{
  "num_hidden_layers": 14,
  "balance_loss": 0.000145,
  "norm": "layernorm"
}
Below are experts of layer 10 (counted from 0) of a mixture-of-experts language model. Rows are named router (the router's row for the expert), gate (a neuron's input weights, with its number), up (a neuron's input weights, with its number) and show model dimensions 0-95. Each number is 500 + 50 x the weight over its row's rms, rounded and kept within 0 to 999. Numbers have three digits each.
After each expert's rows: "gets" lists some tokens that make up at least twice as much of what it gets as of all text. This comes from a sample of Wikipedia text that the model never trained on. Tokens count by the router's weight.

# expert 3
router:572459495602494484481567509441467576509583491508554448544447487451476436651541512468548512520515539526497413447446612436467593496506550444522500470479518530520502385458560562505521442563598608545523559523486507519491560538514529541380473494410480576548547528539459409454507501543586479520
gate0:594493556457500600511508561527460454475462537500504486512488570456466492398452530555514516467439509623577555425616455468492493551537532476397468520497469572521597528432439456511557553538479615500546568432488512512511588505527438521453491434465435538446529509499506500376558487539499484380
up0:429490594547470549499498486411522569455534466461468499450435376469468540487526484469485499536557522520570462549431545467496507478593350457549446504503408508500487565516459604546514409453479498532373498537491580448588563518577498432553488478462587447423478559453552523556466527563571502576
gate1:410602480516421445516480505515418546492489451472613520441436591540474458560513518564359490533527524442476517460433469504503515575554448437563417547491490475586601515451518462521482569555503520544473419548571564582423544474373491487458528542469443455485497536572508415467373442477474416453
up1:462576424471430542468493533468476601370440516457567460517434390514530552479540559513560583465517560544499561526504434439536543587586505441546522483549533526562610428503510530519497540579450528498437475554514569467479583565514544512449470455585518510596475475524406447546415408406549536498
gate2:457518543374533571450560482587543469461553532533518456590557462520449527504529450539517488457466526491480566478529461595497495509482534514500524449533426638506533506500518500469503526393521481529526544499409504484481430472508548562485468590526501531452458462550437581467444520448394471513
up2:542485490650495498545589430484471551508445460590497448423530473504499449548496475485587478424459470544515460452453561487475543501502450418481492531528532485399439545472489496446449473500420431533499430477500465471495479526472521510508444430581589511505455487434494447533570416527436582568
gate3:563497496578471522451463549492481438541559481459476472532476563542404596557502452514447511459429562459459510446508483525620522601563555595527450442487545575497538541382523415482514549558519543495513466574457484519468532566439544575471478502480419493521602591458516547464438418483507457515
up3:453614515467463560511460513507436464474455460511520521607492544447488614565434393482506556415428454532536638505565379477592498531517553511503457514467569493510527491559515576466471459436449529507483498460469437444469512487475604539533448510476485562506548531516494595528478540460603486381
gate4:540483489482585474503537569565367518520447556575389514506521503496565557602557508411537502544522414473531530498471454521553570507503516429533526488448566534396505531476541510445572496452613530531507421449481531433495485527594495472492571501461495420520531395498521397442524457533580447521
up4:523598522409478462546547501541526454540496432521437484421566419497500433496449419596369504509414532501470549506444513507515477493511437505449465517464482525511493453488424508445475566487442493531401540479506461486467489511480497406581433472482634424517519505474453522500485546471476471536
gate5:472520644544549632512510523545465562431387447466407488428448500563559523551473471537465583496479457556540490467556476496519429565523514456548565528488515568581476491496580491504503512559463533452543475432528613533439478531531473435581379460578550539546490471483512498528521458419480529490
up5:535529511450480475453431516442502490518463444466539506461581491543497486474514506579560504582526482501536507461497404540542548525476454432519517519503505459447528415479532576573481541521459452456393417510591539523436436471491433502540545439454478445487535482512540480456505467516610371531
gate6:441433454502511421501502496503553564481440475536559522496435487411491506509567534473514514487429503531459433549603537540526613529455482520566449511473407445562458550547557551477564478535473544591587507495482459557532425455480516530481546495501511536492536597547505454461459423485510515418
up6:567585572460516473518489484458483492491524464495420438518526482482400555500516430480478458520544508514497513560467481499468478576541506387520460421554565415521514544469501527497496438493491463485485606542500507470516530472573501374442509536524489478561499455395525464556524577535480454515
gate7:444568561411406426518580482443486557486539415539496502577484536432548489467519408528552504518509543515464512570503537513475462453495487554570490478480443490475454439529400550540496491493483550433511571423463550514505424416476419500490480573504544498496553509436548509469505601513504489480
up7:557397438631568526493510528470474515438481511550522531394476523582445459524533505388503491422558518489522466552495457524586461502467503447541502538559534437488559566507480497443497456516522516464509434483408413439488556526529610582462546482418427513430577433598464444540551449435462548432
gate8:505571462482433435448449594578497530518604470475515464468469488540525490471448541454481512495583571479569423623448473498479484517499512599445417436528455518581526430418611553478497455502673558366469472553471514460523492448424537575481501562486476501542509538520475511448474565439505460511
up8:526376549529599462509547471421542550454417438541459492513549510555520483571490341507538541521511418474482540597494582511474484536620508463509541610498516424578511579502539551448525499577439556541513528541546498517512473544424471533520512441463470520488530436518494483493533497547523655416
gate9:472517569522498534468575405559525569414526431489640647520510519566553473468608571553541520485430536485563402377496502513492503512523529526480502501457530495467561394504539470519468539413534496516494553508509378524507462517473449476472472579472523496430432480553520528473538554532467534438
up9:430465497586502559490595466535451594502583459516524509518512467517507586473488560508583589402508533508515510446364455527450576446522494516591555480513449505503516422490548444539435501468581468425515538422416448485503512413476539474439412539538606445474497533485599456525454570472571474543
gate10:514449523550568546457478424424549592497488548506488431513479528445437508495446525551518533542522481589533467498574568533402449534542519554556551533596418538466433430487534504587523510504472509477551484511610558505459572508522421582429488482603523566468518438522549478492467538537537512553
up10:510579451515526559530513563509407617450548528507529470417383519483448466489417508490530507411518445552427572446561520540623521459507523490402487488623455543500546570406550478464402510510466490504456526512524525453524568522499501588508622529572566538576501547518548548470522482499446525478
gets: " |", "-", ",", "|", " \"", " by"

# expert 5
router:577492538552525517449555520403477494532525484555494459596452495467420447577492568488479550543498563605469456516492511484538534518518522424522509432501456520548507490492541551516548511643589477593529533562535535497512525531494533562416513512458479531522532539587381392452531549593525466467
gate0:625551490556472497467471421577483475506458511520569451506556546453550427542489454400519432465505468564466483412514525490462395556419504491498606564585526480459566421512455515470582513503457534496504509449389532517453489497448478601480498459524497594506496503550535450462542493554425547494
up0:540472450566504474468494509525500469448509566535484564546406416494467471604491519435461495624438534478451537491395452500488514514475423569484414590447554529495601511468472606515549470501480509484505584514422546568470479534451484541580513439472533494452530509565553555432500573515541510488
gate1:467460526521393533554509529602482437476517449459591542508395528524461606490488408521464469413433451443492456538514573517477509505455427488532446586510522464541516474489621525523467515474535520553504543531541515550466464439503579461539421407508507508568571555518524499539417511570523456472
up1:508492442419550544500477453445514474534496464541475491642574481501467524540504508493448522525477521588528446498480483451506571486518489436436533449530444467506468569548547462534479439546401479541443517523489586505522536607474487465619517469451601512519544483491478477522494472521578518476
gate2:399491584371532483523504548541481511477552532524453455579509590552460543486503481488498491563463453460462509431514438531541486412467581429518477456568446561460565471393457495503551507482357422504495519507391475543514462484548528476469582499463398458546551456536488534505483514473458479520
up2:537515446564469546535514481512529579497491462600490494539508505487524421459559526473547481472451478536548432490493518407480477526497506524515517526473490423464495585501393503450492471525480466451537427555553461538512560501504510500574405487501574516508475529447474440505585469549380468502
gate3:452540433569438579548471506537500504453544491493516504545504565481516473609466467381437457446440497477450588483525490468569486476446512552484444468437468508476526502511435472525539490511506495491405582564463474566464503528460500502606526528474567621571574481539514565546525512575547490433
up3:410647524520551531486531447504417553535518546507483533481441466479559521579484490431561532484475424460471612446504451513521548429565457454580549458465574490492536540378440481596461454476552503411510500500477512473517535491444595484543400510460452509531565557521470508445517568491472490434
gate4:437538563486575452495529503563559542498553510489472453484445515502547410573506539456531549480500567398542578481431503455422498445572474481527555527482507470531678459402540437493487464531460534555553444477566472483531529501493552527485547637496522501478504603550435537482483489517508512469
up4:442528502453469553496551562482500442448484494456500491550484514412500496379496527505515490581526495589578628495624441561453470516500492474446518519450569503456449466466448520529421407541440455512420476515490557523548540464503545549438457522511578545534500589540432476447527497450535540445
gate5:486562489454494601543511511547457547470403439417567412496467590479420499600481537461478574499650449506502486480486533477467513514500537581431518511406493530457477495548558579602461488503547525539487535487506397560499510442452540394463339498443442582496541471484473514485587521537529469465
up5:478570556553607509475505552550537446524583534475550474509543574504484617472453602443441493562494482479514501359472572563421538557440542484558538577442448513474495440465438571435486456499483478545482554544424407515575496496455466496538458579496494446521446551562599583506483527449545453513
gate6:546425573540533461516571544480541541529508505515511410433471506479501539586547519454506514529492462462583498546555525500545548616454424528554486518589501497510547469572556553544429449511621538545597544497526448524538552512428522522543468441438420508439472462526504529520478551441578561352
up6:558481471485526427481589624454578440448531541486491495563503510419531573518490463597562467488503483598539519512328500461476523503447405493480481464532396531470585445496441515485530434505584579521488439520552552533520487499473500466476435545418468554542562515457542461461552506518581497497
gate7:535495498459420461440568459552549578576504499543484481538498430474524433464498472495454483559601470504502586481459551403518555472544416470519489481427442459518438418493517476475458499526516535428418474548461570481477422524463448465456532574456576485595544517493533462506527477552504434558
up7:548497351571566627603460452435503470503515557524548484513507475513384487457480443549442481463443461420484422582511456580583535419506462474459510539505437471547520592562448476477510444436528499568512440501639539443480513498480595542554494462471427500433473414570502515515528576452445459514
gate8:519406496569505620385534612492574463402524539587499493524480512555532469541521532560526522458523529563430437554465486480520553516499549567541474453437492503567467496469560483505418410453593521422398538564442590490435441532512434554526516553454466545476530543557499533424515454464490404526
up8:531532468479554503436332455594535587501532507483444529524508568492454470565509413462505608446453517532522569462598450586485442448556464418544489511490547555430458459552486498490527531515468480463455516461527493498517495526485502557482550475477496505470456511524529528565487461525506582543
gate9:494469557506531557435477481611447499466464484506542587462426506547458475508410538576514472485461579533572463453577555495436480513468460448527523543454504543577488492443610577375401529452534531549532451530513464479509493483438494617460508592418526519503528500475436476506516565574517561437
up9:630470478438481448589435506533421515480569602552534457505538510504492493549494518489449527505525534521508474525413501432495509460483558461477472537509519470469401529557497495476463500524515452491466472574418543524522535499513537421546515499409421497442387606458566459535501393454427521570
gate10:486556482507546462467543455554617440555464490488525413512416558439489501467416470491536547470414521461545447533452545565504547508500534557528565546456543524521516391542515507560473512450495517500501461567416559449492493552499511599547497507544463470491487505586483541545572523541505477422
up10:491482471420637477546538486497580549516493541438584473637448440486470599487495462538533608497355521592521482472495406524540553550532469577458507548503487459592520504525550461517494443520413540545555510549498535559511474446492559580498468505514493503450505480516461453479587431525497500474
gets: " to", " and", " was", " is", " of", " with"

# expert 7
router:481448499625543500514520584416465525475523455448616455544448507498524395529534487440544570484492534491483420576525598476420534549556469424522521465500485465532512452479534563555487450567543613575555543520551525522490564557486566497454560494563444573531546518545455436474481447504593500392
gate0:580562498428579487431559549511438435559568584397500492555521544462514445500486558579452549547520487549562518391617504536515544430456516487430451441490573478544434510446465452560563456529533498567483542594480531450505532401565529580489477527439509494465578457557485479533485555509500495453
up0:467455521487498484550530453492458503416496472537493494472488465570483504549554511510545426509489476483561505580434474563494523542573473518457556549425422526539570534533559490467452471476471485463616538412550484533499495537434515457523512418545601540487460542612474547395554469519571462598
gate1:524548505510466476530435476544565500524530433463440512504399553425488432591455571440488463549494509478446486447558559510449487410569506468542511386498524534445527471556582410456491581472596500603502569585529476550529466545509420452491574530457523597558443595598534454472452485484526466459
up1:492450460544491632554546644367465533523516508449458496480548519473469501427551525568489574478417422527412490424470501537474665540399585475564483491557496450487585529428442499461518457540452404484475529517519547481498479505427507617473472504584504484552523525479468531473546482541517545485
gate2:445509575399542538389543533501492507460515527549462549604552510515513576521484562549490435530477470416495584503466458553569496479455571526529503425548468633517439435440453504529556579530454436478507601538438538453500480517509497483519561511479431507476511486548457499442474560472437476564
up2:484586471518462432518467409479401580504500506509424511467516506506419394476444446515545439476521524517432494544517464426518505490475472485527459552499477343476519596566492496439451523488438466485489437556541531409468516498463488511500457478512547487528464485460481459454557532516446588579
gate3:523485509524454543517427536538460534649532527477532468508394502505569580483338506450508485527438512575459544482567518535518532468509408491521386405533508552480591478457499516478487524429614462499392527602475469491551421563510463540474473513468515538446546470480572570566435575524546488502
up3:529515461460504509495505498606583507472568513480448493481542542422553592503534579449381579516446427502449454536570500545491492488486488569451503486542499498468506459602473493562595505483500540371448456434520534496593543461432460507435482531511496426490597484515540554403437481522540423442
gate4:519446503439547482549474543530446534541508472484411392511519583508479477564521384407486477542539468491466545475536481540518520466568493536477481478412561525501499535430562463517525452449457514613611439552532517447462531543523535443465404404457408480509542566471399494451582481480461542542
up4:483523514496481484481601477573506455505521454591516558433537576416499449534565494526424534448446515558467493563492541502441561512538471486515480548510465405486405378490436486499490514553448547515492556481436495558419430492547431487492571549446543421494465512479514398454560569449502492408
gate5:494425530489538609541520516458514575462431434458504448528447529597487398581569477502481487564524506597565521496550482649512491571490505487491614472399536529546545485521616432503554458568548538440503557527534510486470483475474422441514440495460521437484627476539417509474515503496520552540
up5:496512536509472497466586542579450352484510388491449503543431539460521513479580498502600599564560564534539551494498597585474442562511477438546513471372527440524553466601591489556482536512528399350550498582494556606493536530546546518501489427501465425480450482597494543541499466494559448514
gate6:430505534488472441588593557446535455460494545518529511524382584536511448523484515488511446580498531472440571527524583433540515560469551452575569511490561481499444483433545518533462458583601527492487538543476452492534518488328482520577477562474333568431539516527353520501521445502457483436
up6:508436516400489427516450492445558621526510442543488531435523541504519525518608326514497516565500525481502507538452522546568569473512449530560488425509535635446490444476448481460521460420608478536586533421508506611467460490499499484477553435432516492503494548451464560479494576506528665502
gate7:489532471451539561454560463519469550570458534450511469543417474485515436567471572443536493498470510546531523522550599482513484529487598457478511369510463495560462486519404520549596499509477540489502466493509466457474429419442411550467434411420479602564467524603504510543560467556578539534
up7:494412551474440515531520493510502450596502484565575450591505377500523636528415498527529462416476490459461429516438462477428507446580555464597524631504450591452597547523471531492408449396458466418550498541458460561461591514519579574453528513447479499504527457563586538461481460567501457544
gate8:530517502527476433383460539490553563631559483460520552509595476524499497476519556482471491497512471426380543482472572528495539586496551538520565453533482516489497455405482515524505496449571585522488500524490536433497488508444466555524494584457520524568435546482444476416562569481567478607
up8:516506473517562540565550452440584589472488432525438457478595529528598453505458439414458474561452516489454597514500512502466493438482452462460463528460528447572467566463443484456534583543457535547461500538594482573518612568442568473448497429484450541555566416474557530503467516480564543470
gate9:521497603395448467438501481471607560551458517557528463550451505426523524526482551466419615587452444468439597529548438527516560461546479571362578436518494493579486523485506459490517444541630574458572513479481474475543477534508511489465555543425581507521506587457362530529494526540548490456
up9:565461504528585430601508548409484492569490571582513476489498515509497512531524478435484538492547493569460526520482475542566588442478472508474490435483491483506440501532478513412479409476564495475571533461408465443592465553491463551491491475464577471434448538421514516572466474468495478489
gate10:543485506370577514437467472430529542576507482484448470517530421529539483467529421451489556516525467519463519471519508526518360537467530433544499468497503514575538384511510506515512516566508581551552446418516469555463499591576496581489599473473494575476568508593507411485478528563668492553
up10:504506543554476596494536512572539488565550554500562383490535524514527522557520559448505471550536537637531478369420419524543520463473459558456537529499460557519495525448509562436493419547495441479536574513449486521497443496444542574456414423472475476578550541433490582448457582451415471473
gets: "2", "7", "3", "8", "S", "4"

# expert 6
router:525507544448420500506636488518491572475580522538584537539516556509484487491502461496490510535465546528506570474490570431401563515483522455547430443480430466606503360474575578467540510575466563495446469546482523523553526548479468527420511573500502525562591519532425534558471563491617465475
gate0:612542571488442492436558493535386431453483513516493511524433569398503483517520442535566526445485507602531515358611501579523471495555421555540545537491498482429562467373440433562443504582523524528473522577518479542521525497584567513481481569601444472464620579522526511577510539482418467511
up0:479496493499482489499457468456536588576453461522541529503493460448521491523477483408515518492565579491487460541481507501515478495543501522474615485450538499521546481350484547505519514507470446378450482502503562531560532524436496485595459385556469529403501531525519503482523459546544491479
gate1:471632501532446472505527521508546457459532471481497525472515513532473486471448523470445476474411468424481470491570541468447564584489546477448447465466464484582508406605557568468404566460509572551563503562487466530480524489554491533478557441440430509533496501552464529503458498542605406483
up1:482494496519541573432526495498486396440406487503429498597493502536496533455494636510502509490468458555446516490468492542560495483508477466563455520412513426588546517450604422519518431520466411502389526614490461620430530474539632503523526500543533469541444479467431483467464498470541428499
gate2:486476645341524513473454458588529433494516515547436497600532474487507541493460430538520455531449506479509535555572442561576474427508547544488544447524425530504493455524517497498501487443494451566502590519476502481408425459542596429567514573482434484475442501552514515458464559617454449427
up2:487466419583503489529524459452520542462505456555501536485482497462535418514548489448575533474475467539547446475454490421496455502446534451497545545524569433460483545511439512447495441507458482414474425508514488518473580476511504436527439454531564577469498491501471452507578464508376568508
gate3:474547516646472499501546480548444437504503485499577501504423614462553537524479476493411539408484471403480585512552500548535537475600533546444463551493624537465540463486526401581452537510508505586461562550463540465477496491506553440536407478486466503510653622495481569519456542486380506487
up3:489527462519484568443425510465543525549563502443506596602453556418552464528538503424508553462438513420471475576509433559626478552503517575527522520509625492485576513597551450534511501429518536544535607521438383479484528503488610506541470548414429502540533499542537457477520526441479399450
gate4:410547560480629470490541567473457515458477510570469536521521527506475470576573483484574497514450564582459488356577504490518516451568444494582577481460574474512569393457470453533533468542435546587584520514570475477516515507553549500513442455472438522417573549472477490496510482560472546533
up4:483584506478543458533596481513456473550487464513519459492582532414469529487474474494397454548448440414555530501548470522509378490465526520426513520533410523537469501510544448573517560455472405515561429485604498540467470443491517448480459551523501398525513553506493550472500473532458458459
gate5:531462479488413522408543483459467504527458479501465418487485580477473378492539486489524547445558513509530506487507590597564476528568558446519544538403654507448505499489559485470561438591477555594561506566503563510558532398580529455502450416548423472533611536498466460504528505463483509485
up5:520564566451497548474423575458520540494497530408508471502577619478499471517476449517479411442596445513461506476520599524467484465510533499601480454439557542520445455468465526516453610495446458540611605474481503553520492437491554536523521420533403514429515474434521559461514489420511447532
gate6:456472468585491475503561610433463542452510404506512537522492584489419373500547491491458538442446534424485525571512597506558444507533542445474491509514461511467499562482586416471481429477547480493570599567467410441513433542422552498515534457564494581542479552486434430427502493500397408456
up6:471534571327448458507469487599543561566585446487428406510468507582553588531491439452520531436582533539533494449505540495500526556515482544404506466561540578476457460539489519464357502498530469509517485520567568571525453405522485545445542534438537486401481445463447433438502526478517545527
gate7:474492443478547490399600460481536572584397565617465504631567558413525540549551506544496483545559484519448480440544484508582594441436568523524512525471547490508442464538536525544534440432478529481537498456523499434519409548447432484403528542499510499548503482435445464475524542583525490593
up7:592489519452498432566463538487453476521566430489464459461341458537513467464493539618532542576454551484525476562517580457489447390434431524465443476427405470502552477527522458477396491542499515509518519535396528445538517495501548585555454535501485461407325466579455441485512465439468603447
gate8:592496558550552396455537484516555448508547494552614513488558395489460460465508541581510478528531500526496517549350523485498470545564527476425516511446515494521512383497527504489510522454570464456519486502449445531397433575492510542519450535493465438614478555569449585486447484436550497532
up8:500448499535480429541524579457460545478507472563507482512538521595520487493494511468505580552434454606467545438578447471561473486546506482595491540544483520513579540543547522405409581616395587575516440496543506579502534523447557494449524522513457458480480489546506516529565432450606536440
gate9:547464564613427571455442449590512567497506450542547468482425522555456518481526553581511433484468539546495499503512508469552550568489498470419593568571436466516524566388519452467545518571542479458563469537526511504538483563504483501512530553439505632502435500512532523555475396538487526461
up9:512469507394470505508541563526549580540579516525553530486554509460510409552503576548518509481479421513589437536482449493466371495545401542492513509444409481544438554544460567485533457505465535555396557468425475358486486434473523457455413489510514419506517541507568496458506476480498435413
gate10:501582506508437522427505435446646518474484440537604442503518598496496486542499503550471518461494431525496511535418589490583456525541555502449468533430518518564440428511631439523516542457516483510520563487510463488571447492553469519437489537583580510551517491503462386447533483609503566513
up10:539492447470509475457523528526518433582528505540480406483433518491457525577466540592497530382616528475579485494477489489466513605565518535497499556553476518507483411483551454532487454451461500597537525439505454489527475409521495485471457552486547515497475538506383513501382452355499507501
gets: "0", "-", "5", ":", "8", " m"

# expert 0
router:556474518501530479564469466475529432492509484595621499545418493447480454564477511495500579510481522581579482527501513558483563591590556530446489489507500475606512449529525535539585581482565614549505506480483465458632517513569506571457474493524404489460552545489439418525490475528548463435
gate0:580508485562489524402500427424508467470497495500502462492497481336473504503493441508449446474504519606543527464518423570481508539522505429412456526500543526388514439529490397547380440501482484430489516464533430484528453513521511568451441533483552458467531525531520557490543525574523440486
up0:494527438468511506444555503451392485550461473456532457458442584473452513445423498459499499465534485510508463473511568456540599503520435531590540533537397481507547481487435552495611509419499489531443495545557495477546518514536452552570521550486518486502528482432475495557521453421482540558
gate1:464669509451421538621509461452576496449525432474500514488450481615501444577513506455525458421510473534535539592475534586544560554566490468587452516591523502550576469516540524560500528484544461552497476486525485532450560468480439455504433466453519545568585507474482432496424476512455400477
up1:576446485393404477487449477482479493495485592519464535477461484456503611518492507609393530470553527550510446567573496524494529414460552446554516390522546431579472454409465471563495573474447381515492377555477535570562518482505486559501484471547479459480438460520414444470479622443542495428
gate2:479475591384541512470538477499510461483519591472442492598562438481478519495470504548496545575480556432466558439494473516502509517531579543450520468540431575564535416502543457511461483489469469517493576548524547517477425410534553470506557588490440503491437436545465486464536518444473443529
up2:573504372557545500586536464452524480410414484550459586455469474477519399470496522533541525442487491517534459460535523429565517553488492459478550543492518393467498551496440498461482480528487432466456450538517505524486515509569458525510391428581555535443521446506522448511589449512405543501
gate3:494504597535492424563572503525507477513463540437590495475525498450512416507521541505523522487414481438543559450531487488424405585511457455499499356502500538477534586508523445419559534489536609540503561582428491500491433511495576459443446501474413529477596518494493548491497544497531477516
up3:551563631389454504439520494438570514404472534499594522508549480470538480607494526488498417534484561544449440487578458417548495443461500570556531478475454542536510509503394523574534540448495455429514555446509449527526535490478586554526464586433440486533542502409595541454502514467403549481
gate4:518499521493510515449466520545456495462466517391536433458503494470532413592472538506500595473427589529549501393486455550494454475507419511528585462519542529524600495497541528565619538502602443550477530510514448537525544592502519496476549507497508555479603549519508470351518462505459482494
up4:496581436432525552522550502464557444452523554571471513571507528524538600473431507553518413477519482505454528439560552524522486518464466499456417572403536544481487515516398481481423501529461500495448439443555591546454546544517502533506454511630510465535517496627446482604557439409521512500
gate5:451581504557412562494573463456453563400457404380512429519570639503425479570572523414520515508635519513491471442511462513466489461509490476515501510444532482521400573484483451454507536594521601549618485432603464499476521592505538413463443512525484516507507503518530549483539480511507563464
up5:578454456525561466485521485581405517558505411440523516554470456519536539484401549664517465408453498517593442492476470488522442368552530531438492437514415537455571531517528513542499537424531478482492525556431549487493541503471478513450477471555481494478418586540541471465494462569461435529
gate6:487479520479437363537465553529477498483524546513480529494367554589533496466524456436462561526454609385555514530593522533512523572590445549441555544515532547493522511468671511558517437521523514486472594458471492518438512560557566517503567541451496481481577487498472465479542519525476412491
up6:606544401503590488562466474509483536475585543521453472434484604423538548467494502570412428572541479460543519434499543403428445506450532491518499480516547502502548521545509400481550540555485504532565413562497491528429467500496453567583481482538500514545556491509452464456538577472492530563
gate7:494522533483511477544552527539518577486579561494454475504405550464528454461497428581456497571510487460409453495493514510527500443552538497541476505523514479540552525511508468428537565515518473463569570496514458492584472608482493549420543542408553485602471465588519425500468523523512410467
up7:517519384522628533483568466467459468505472508530488411550469467490489544486480439523555465444491499490574473515509499555554522580473482503400497399529526469476611434464531475586451481487564449570470498565472498438509548479450564507612472487402542529427449480463553522404483555493433532417
gate8:560536495560523394508573476535521475527610509464498371489503496501569494488442537424463460407541440516485494600493501513580407517478516506456527499470523556512422519463602520506497475490598501455463417486469523524496443507502484495499462447466505458552441519506504474440543509438564515524
up8:445516479452544517477455468390586462491451534494492445569475622547421498499521538555480589483499431516480545502600456538445464520462474475517477582451560407517547511496498553489408523476434529581534531508512430552562493497485491549471543445504502535487514481505528518527486495490507542442
gate9:480518532457431531579566410527515597446490612449551485480429482486490436512520495474509518500565496415505536565526567481394514434445487542487488482431513482513460511445505507428570507535500538425500491459564442518555481469553490535558463607430526458526568472479420454587551527454443485477
up9:464540535477549480451495504522505460508481446510568490594471476490569487504473457454543542553504547486446504539440466571559519452557470501490469508550536491468523472523454467586498509449509392533506426464469431536468490500392486413482478440563478439490427449518448446529469379512540470459
gate10:464504542516587533509536489416584473461483519528502513506546572419487433577548468567543455481413592513523448592531576487495523495504548488497372476450467488460509454492510454584489470533490448529545534506456375443527483463484418566488516517507458485547500504563530473470473554512455465409
up10:502480451470425494424498463507356531590491488501536469509359442573569552462454512553454528450546510515627432408492517563507461519577475523515571486480603513481537519482565532509418573543509458558450503518447493454477526543471446510403438480386576497498437532520497425486528541483435512560
gets: " ", "1", "\n", "2", "9", "3"

# expert 2
router:529488515497535489549491503468533550487500465550620561542503473444422531613545459481544580515565546458527510534490457546527509518494548493437550399455447448558542448475549433449561501593582549615544463538432504548499594451470507497456578617500462585519460478488463570458489525462485467484
gate0:580514529561541552520470507455500571540456520530487530501521468470571466386509501580519505554505540549522546412488541586547519412459545523456522479529587521430465389425480443492415498588466492543576554448505418506473528545534492506449479571450482541568600497486546491488587589581438502469
up0:537534543420476485388440628442591567440564539474610586582429508547350496457442470531480546518516502542382473481483470552515544566525528493505403496451567498454537508567417577480489472550498446534495571563475515416581485476463490544485467608541551517471438454501450601451436505512534572443
gate1:487593513456448554598436550537489470441531439502523440561510462531539454487386463464616541463542456505435540435471428537533504512486540454487481492599476490545513444583544506467493469481470546471488545467497538484514560444419535524472496549437524453598506506532436451490551462422500465439
up1:524397500494562362464449566490490521476481525528436603561577454517481528439456558523462503551464487449474479550537520309510518533463499403497534474492537476471413449440511515495480481465497489469528434550537401643519443542520533551493515546536549555544486466490504523548528466493509458515
gate2:464507669404504493486512462491505453500533606537463450624573468585536469480485557520498500505424515473427554455592469543457460505546565486515457478518449554527523474505551470477474512422474495537485539485473462441455460497498581502495546571487414442497476438530493534434459532477484478536
up2:539490381572532502553533490450494507459466426525479537446464480477475451512483527467536515440569493515514431487573510452524446520521555477514526553492501436391452565525436485425462447533414428446519475558501554504448512540504471495510412491480571545499488558464565490516605444499402552510
gate3:550405608586482455450474521424488529575529535479557542525314518433525516517490401488471502481399550463467504474550508498538536595414497504548500509503586509486472530561527513486520406481500611470549593527510482598499550579470530486506484520490514510482535490567510533431458420452502522438
up3:516583490473507516436475515459547562639524449460509513440513511443420539514579452421478443522513553573491534547479511530581573627459466447500438467485517564426489559586484505510519431496563535498365558553553461502539531450478499599532487466530529408500553590522478533557537517516455439472
gate4:590472480563626431446520486485525443468456587495533537499520570518504390494514515410521547555535491584567461535527487457489396460501484537515484430480532522491501528513575513466408505506515510473481442447507553557496523449454470539503536413495487455527553557525480442407501511431437492628
up4:536526559420481489518507490610471481484463496494495488519505378443500534422485436499555507429547490516479562475434553553543408515486466367455462464490533494568514485488438550511414586572538459510420533451438525559510456535494529533488545443510490530601487486511471379560494567519501488397
gate5:425517555593597588494425572580494522444518511420449509529437563531442413472507505391504571447494569434548465542559607595464484560502467527446539451478524463483501512528543518474392555618474490449474462530456534486545472473490403453474526516571528524411514565480493455436520505533582511542
up5:443430555486418478451492514491502484442559504443578499435547490508590469497512621476581496551472597478468468591493532473550576545497500445510508476485444491498475467498514504421501574553524476524455410414563470601550467469444509448551581460384524516476524492497561536486454427388514500528
gate6:561496505441526483519467528527494557476480591539446436456393551479523472504523395602552564480462434440473457532615485537558520580494518398451440442586569552485572547400542478488450524471543409472517456520529440446537453454471510501565442497478394511482551484526492430451569525629521399466
up6:481550540448500566536532529442493471506530537528496482537457515449515569436564487537460413546598604531559523515425521473408448478448461393594569502562403423443545468509478559416444488563479529569576500470546503555485422470517557534540535544555553405529512542469572453509609566510500519494
gate7:512499523494506498494654508535459528536545409438487526488558485493511463484530473460480443442521481533468504523595505533559553467558539457526530475548496536480412437564550395417451558496579555588449524524601502424581573502454445429409469589495422581502584476511530527483568503438539453473
up7:546468430577587545554411505433500426516472500513519514539532562562468478563663512520408570528473484422594526517513428586465471430528528571480454498473475426485555536554531484486429502464563442582581477496477524518449472459552496415530502413500466561440475559482489475561459548497486500580
gate8:454574455554461544489477589474510575599656532447578422532570435539568452431435503553465581494474532483566472452483517482484486497562468541426494502576507572466539442398523495510456536468558578422472522500456505496438515535435457568476425462478427481566517530529347494437456485475529520444
up8:538465464502565528551516533363527508509451446533461421464499533420505511528419526539541533524524427565505660449517430524558579478545530541545492470505580445483516608595464511448481522542411433545475545484525429500469624480454549471486541546468511530511555488488562566537579426544469523469
gate9:442505492605425533483407404564494536486493480526535515503576561601491392495472605483472507533463499511517477531503502563548513418482487526529528503522410558542496491491542548413460573538524457484502563519540498510557544550547564448479468503377434604454495543519376500519485436528480497358
up9:461465494520490627481482431584550430568556511389569505587477555485555494541480454515476556519393507454505476564510506410539425487589497530419492470479525475656509549439601487484371438554476490560473570480491497512489475441543607506474486521491509459454550446533447529519416599493517503457
gate10:411489458494520558517448544435558493539538543404526542474474473460491502517502516596542533552453509547413476592564555491482449523537537452444505492501608476461386482504507498421466511582509448511559481505541533488472346423478436510517511491502478568522504516539505360471414506462561487490
up10:525494573504421564369592458541541456577506580533470521464462529531514479517530514378433528470492403522492519486561501536536587573460432460504458391465531504537544518460565536554433551482558459562537474503528533426445411501590536531464491424535553385435452538583464551510492461537495478478
gets: " ", "–", "u", " August", " October", " March"